Below are experts of layer 7 (counted from 0) of a mixture-of-experts language model. Rows are named router (the router's row for the expert), gate (a neuron's input weights, with its number), up (a neuron's input weights, with its number) and show model dimensions 280-319. Each number is 128 + 24 x the weight over its row's rms, rounded and kept within 0 to 255. Numbers have three digits each.
Before each expert's rows: "gets" lists some tokens that make up at least twice as much of what it gets as of all text; "mostly gets" lists some tokens that are sent to it at least half of the time. This comes from a sample of Wikipedia text that the model never trained on. Tokens count by the router's weight.

# expert 0
gets: " of", " for", " was", "\n\n", " 1", " is"
mostly gets: " for", " during", " been", " based", " For", " 2nd"
router:113128118110088118138136124108115141130125149152139151108144160034097159106173115124117129119109129130140089190110164153
gate0:115144169168159127135118109108115146156120133158142120129155130163141095106132133157119110145152112148109111146116125085
up0:123113151173145158117111164076074132107107160182150149140136146143128115129109109148134150133134126174136079147154099138
gate1:141131087120150105128149109176155123150088115111113095125143092121117112134154119140089111106119160155135095110099158121
up1:157131129106112153160128126081127140138135107144111122105119136105105120149162113108123153161138137106137138110115085140
gate2:143137108156137104103075104136103130161118117128156122103140162143127118092117115130117074094103138136112102130149158166
up2:122117110144158159088113144128092124132155140180145064155145116105098134134097159127109125199119115115082140129116126111
gate3:106140149178158067108109166146162132161133183116167173137137075119141074121143154139140138119154142147094114117106144149
up3:117144111123129209108120122126123131108148096141119142164131117138138148167113090151111196110107141123114138162119099123
gate4:081139106116147142117119108143130128114107129119111119150154169133095123102109063127116115095108167150113103120067114157
up4:104139132110173183129152111105117109137101121175134156148152147118139114136114135134145171125111127099132132144121120125

# expert 1
gets: " in", " (", "  ", " on", " at", " In"
mostly gets: " In", "In", " On", " Al", "On", " in"
router:177117104060122116141144155111150153146128171119139150070097098117157123141126147143082116125110161133159092130121131154
gate0:091125122122150117134107136138121131184120121134146145102138123151168080164162096163111128149124147134082097142106096093
up0:139128156134149130121151096094107129141092151171128112122115151084159118142115158093113169147152144138117103106160108178
gate1:163106087119124125106156141173146140151096160117143111118131104157127118161095135154116082132134147172135106117090139132
up1:137144147132144167117108136096158136102097122139118149111135128062110133102146106153119186134131137117161153072125106122
gate2:147125131164145112130121122111131142172108144090153124150153141135101111078113199110099114088123119154115109104101142110
up2:134089123172150166120128072126122118091113138137132078146088125144098106126115100130144096157130120142134135138117158151
gate3:112115138177157106126138117134174115139119175104167154161107092103136082109149148169140100120146133158127111107132162154
up3:148121142144161179089109138120110105097141103152101123143148099100170135149115163138113183108108123081109158132141060122
gate4:113142079119133128156107147131088131119100142118134103140097139142089107144132110110126131097109153116086094122105148146
up4:106123088109130141124137118119117114137108123162149136109157118130118151130134155153113169099134134098177138116150114097

# expert 3
gets: "|", " his", " a", ":", " their", " her"
mostly gets: " his", " h", " Am", " inter", " their", " Tra"
router:134126105098155080115159134106150080125127131150133139133106137171137137127119101126131116155096130165123118152107140089
gate0:101135148164190080111104097101128166182104123194139153117129125150142092118155121128127118148171123142085130138100110101
up0:166111144139136158117140102125105157141115107167152125101152149118161094124102139110139112121118133166137105149148096137
gate1:133154085120158125142135121179145122147124146125168116120121112089124142133132155119126104126132114162144121140089157116
up1:138107128116095167134117169091137120109106142138122148119096133090144104131133138146111173129158098138179152126137112140
gate2:091120092186177097109093105132137142155123161136158107107128129108096112083122133143115132073140126156133072171108159124
up2:151129160151167149104105120138145167120150123136168126115111126101110139111108166118114132135126131135124100140104092133
gate3:083114158141185109096147160115119112115137193104142130146136091112132108127101108150121133084139150159101151140103198143
up3:146161141150149182117101156125141139068135114140100154129112119097135141139100136138126165115101140140095109126104106126
gate4:102137111115147102129143162152133097126107134114088162141079134111122126110139116105125131115119138152102124119077127167
up4:119125124120121158122164154118092130118117103133132103123148101175139145115155145181130152110159108067143121109127112109

# expert 8
gets: " the", "-", " The", "The", " of", "W"
mostly gets: "The", " medalist", "the", "W", "fa", " Win"
router:129121120151130147125138144137137152079105121123145102116084138133089127129148195144134112129153101101103097137133121147
gate0:116127147133172122131135094116146157160129150168139147105161114165151094138137128142120093117151143142080143126087111084
up0:136125108099139169089130098121120116135128136175134136115126149111137132160092114118097134143137080167113071172142157118
gate1:169121057104131136113151119179165126130128151147116123090144087131130121155155116138127100107141123163117146121102144122
up1:127090146141150127121110120127131118126080106108123096076116141060121112106131140127110181124102117106121121106137093121
gate2:106127136158154144088069129147107138155110136124159160098159177158103108108147155101100112120108101170127108100134169127
up2:144099136128165168114123145115078122120133126129164068085116119121093105112106109124111125163102124166121127148121136130
gate3:108149172153154051121104139123144123135143182080163137154126102153093058102123150157135129105125104124124147099103168153
up3:143152129152134204166138145138082104104108102089132141148151127135111187135119118130123142117122149118161113130123123128
gate4:113121084114154129103132119175137132118100115091138100114147149137110093127164090125117120124102131146127095091085123129
up4:082121117117138189143154114118141086104107143179127127162150116163130137128113117161124138091119103091107137056121139123

# expert 2
gets: "s", "\n\n", " he", "|", "i", "a"
mostly gets: " m", " km", " they", " They", " i", " ft"
router:133173176149098108129156103123103142124095114150141144180103173092179144125113125090123126141136138139130123185145123134
gate0:127143129120164094102129092126106169186116177167151137113169121137134095167164126148125130147168114161103118170076131116
up0:118121138109125180127146095119114156146165116130146148123134128068182083149131098124111105123135126177134066157129105134
gate1:141122073147140127116131145154106151129094139159133103128120115139178119131142145141126097097152146145127098122133162140
up1:128114170133145130136095121082140122136081103111119145126117121125143123144136095126131179128133104107154136129130103134
gate2:132134123165148134122113110122109110118108081111184139118153140168122111109139152137115094093104147138145090127112152145
up2:105086161128142152131101148115108121144177115166179091161107127157082133116103160116118141158123120116110131140116134155
gate3:146136181120141149116111098118155143154119177112169161148138095095082106138125142146126130126179151131089122122114179105
up3:152088126123149154122137135119176112114139110104134132145131146125145150181079152138122128116137143143081147131140052116
gate4:111144106106129150134125148151114144115137141135130158132150133103133145103134121150101123130104160157130107138089132146
up4:116106097143133173157149106115085138119160100145149124126174132143173124133094119143121169102150094096110185087106101117

# expert 9
gets: " to", " |", " from", " that", " 0", " The"
mostly gets: " would", " res", " its", " Sh", " per", " Ra"
router:137144150116133108109141108123102175122126076125124120094096133155146131119169142118130132103146093105112161109128114138
gate0:112122153142151118087100130142143125151133127161119114127150135162174071152140123164124091117152119145084085113108114090
up0:163147114143183123133097080112113171131054112166147151146148159134107110135137122115122136145115128162119096161174146126
gate1:140108085090156095127128117153123155139131144138150138096126087153124116144136113105095095083151139161109126100088133132
up1:149113120122127181109107111109162146126144144120118160116119142098185127117104101146124162128114133132156151105139098137
gate2:071133129162174108072112085156098129141086120109164150129146166152138126091128136140118129100102139131128082139126165110
up2:117133172097136149122119134147132138128131088135199066116172102093096121114100108125134120158124122147109114135120120134
gate3:072147128147171102115103132145158138148161190112150145121134073123145082125155151150138119120158131126120142117097165117
up3:085169086132152142090144149160144133120152096121088166116153140124147190132101177109134183149114122141112129111123110112
gate4:118133083121141142142128110135136136107144092136132143146139110100127125168132150104099115122115133146093123110095115161
up4:119115139117175196089151122112095147139145129117122146127120129096165139096095121107139172101163126079153162096090104147

# expert 4
gets: " |", ".", ":", " =", " by", " after"
mostly gets: " after", " After", " due", " death", " su", " before"
router:133119132094147132110133156095073152121115111138126123151150156144112125123119114057131109132133098120157110134175141100
gate0:127085161139174123110102083099151124157140136161145148126162123147146105131157126132127114120188125143095134088110144103
up0:137136107121144160101141124120131145085112138137141095134159167106162136123115099099122116134129118166102103128156140141
gate1:108116087102164096143150101154137145129119142136126118074145112109142112133118101123083093113143127146156112099096158110
up1:178131147102143162129118153127147129130131130119117128138110130089138123153158145137112175148106139121123127119120136136
gate2:115120118167152117135093119110107101171112139147174132118144113148127137081102131128102107098108156121106094124103123149
up2:130125143095149152124142120124119141118107145157145085144090096111070109131108149133132121134121124130139114147101104121
gate3:104133140171153114131115131131187130131099173110145150151172096126159088099111139146121124128149110189140131141135171095
up3:129133121120156184129115106139138121104120116088102153116105098131112145154120146150121189113070121105133105103073148142
gate4:101145106108151131094103135131137126117136142113114153117135153129107126138149113146122124114107170133091102126063109144
up4:115116132121182170131166110099088122113115138141140123096148146096144137142109142132133153089158157101132163122133124164

# expert 6
gets: ",", "ed", "R", " U", "/", "\""
mostly gets: " along", " Pu", " Roman", " U", " Mexico", " j"
router:186134133106101098136126132104087082106132130089141089099129085074148113123095161130122119107091138115108155106151109137
gate0:108128167142170073094113115112119162164146136134131168151144129138128078152142129171133125132125147125161132120100127124
up0:132111122149142124118130093128131140159120153145138134136114177102173076142123135106145165138102132137083075150141110160
gate1:137125068133162125125145125148123139150136145141147127155121123126140134123141117121092100094141149185100118093110119164
up1:155117165113165157125090133105153118105119112142103129119109120073155114125135117104112170147151107127122137109094097148
gate2:092126167150125112107082130136104126169142095123189151126168112155156083123134147144110144091117142148097126125119157115
up2:117162161137145159115107121130180118128150122104165073120140124124129132138117161162139142184116131138099161148153150118
gate3:133150173149175110100111100116190124131108154161149162148166122110130067121141120134112168104120166160111133112133151167
up3:137157120121133170109117113134100137083135110150087173133134136106148156155092070100104184164136123095134097121118077100
gate4:112153123115133124151134132141131140094112134092143148125112154126115101123137094144123126127100181148076111117089130146
up4:128115105138183179107131124128117102135092142143121137130147106113173143118096089115109153107144103108128146087134117122

# expert 11
gets: ",", "\n", ")", " with", " has", " had"
mostly gets: " has", " had", " have", " t", " un", " received"
router:152138131146113146129112117122146121139130164097121167099095144115114119124113118163120131132083122113125106105131109157
gate0:122097141148184123128091092090145161143119121146162148109157126168146104158158127174149090110168111136075149131108148111
up0:128150162088135114113129137130124161134153148120144156135157223113150097137114086123127104105098118145140100146184110111
gate1:147133060112181111129135076169171130146130139136138142099139109119148135129131122124102129130171144169128119137104165149
up1:138112130118104143116127107156125125096137125138125136135115124080147124125132105149115207149148112117147150069129105165
gate2:107132105164166094108104090143113138153112113140179123129141098141138077107112140128121115077115110155107105134138190129
up2:142101137138128203124104159102154121110107150176165125152110125104115115140098138156122133154095146152096120143117122142
gate3:102147172136128094098119116113149118155121193138164151138136094102130073116148157150117160081125169138113140129092179149
up3:095156105145155134107152137162068185055145103104123153141150137110150143090106171175118161140142138131137078116124122101
gate4:144132089140110149095116135130131104145091106122112155134151129110124108150137119098108139086117167141106107090099118147
up4:101092131118161169126178121147120107154149113124136121130188118134157138120122135138119155113173095111120143105137140115

# expert 5
gets: ".", " and", " as", " a", " or", " other"
mostly gets: " or", " As", " many", " than", " non", " other"
router:148105130132118173165124123125103139166111164092105123179111191125130105123114121116143120139103101140166183122108159114
gate0:151129114141167109127107119134177130213126147142109151132142131148121085134161133126137101122152120150100141112119103087
up0:136094165160150181085137118113090165124134138134142144141132138104157119147101104088122145133133110136131075160157183104
gate1:135098064095150115104118099159140137143111146134121140088118109142165120145127144119084124114099128167125121098108144118
up1:132124134117132167133108109116160148121117147158114152097117142070165124155143128147098176115154093140138145110114113142
gate2:106146127155156145091111154120071105153156150127164129130144131127113127090115118138112114115145153153119083136140154129
up2:075111155143145148114140133102131090148130151154167070100121094091129092128116125157149112144139124156115123141101113089
gate3:097097155145156107121108114150103119132136150115181128162113060144140096106154117152121108099111109159099138128086135136
up3:155103108117172166143137101126122139107117136108078150162140111122135164125090152146113216118118135099128114150095139087
gate4:137111099106123120129138142137121119116103116095101118144106152075090116165108108142139171141118167167103119084051113126
up4:122062102144150205139143121116144101155107141139150133133163112117130132130109130136106154120127113098153163093166167127

# expert 7
gets: "=", " January", " August", " May", " October", "y"
mostly gets: " $", " President", " South", "(", " August", " Alex"
router:148140143139131171133161119161152169119143181134121138122144090146143128139110164140150111137127145140100099110154112115
gate0:126115143131177124115110108119115129164165143137138147131148093121121088112147129161113100139150108099136143140117117124
up0:173141102151166150116140094096091137142134142165151133147119174156147102139126133098105119119096124151144075204139127136
gate1:146131080144152114131171110160110139141118158171108098130169112148116113146129134130092110113171142155151124066110128142
up1:176143161124150146140099171091144131125120106105127125108087126118114130134136129139131170114134130111159107130093117102
gate2:149132098167153100112103128145119151154161129125188145120169124166130115083133119146091146106118144093119079120130169134
up2:127105123137144147125155149119129150151179119138117106121123091134126104124104135157099153154087127172103116142095107116
gate3:118124163142145126113114125133142097147136172109116169139095079098166087134148126137137142127097122174136120127143189158
up3:146138101122149182117147104111108143103077122122122167160124109111156136108083140112121172122104137135119095144118150126
gate4:113092134100133126082106107127107137137079159096118144145132145117093112120149096110126138107123199179100092095112132155
up4:136110120117159186138146140099087127131120111157134114133162117111159134114123113109149120086169082090120161071116131130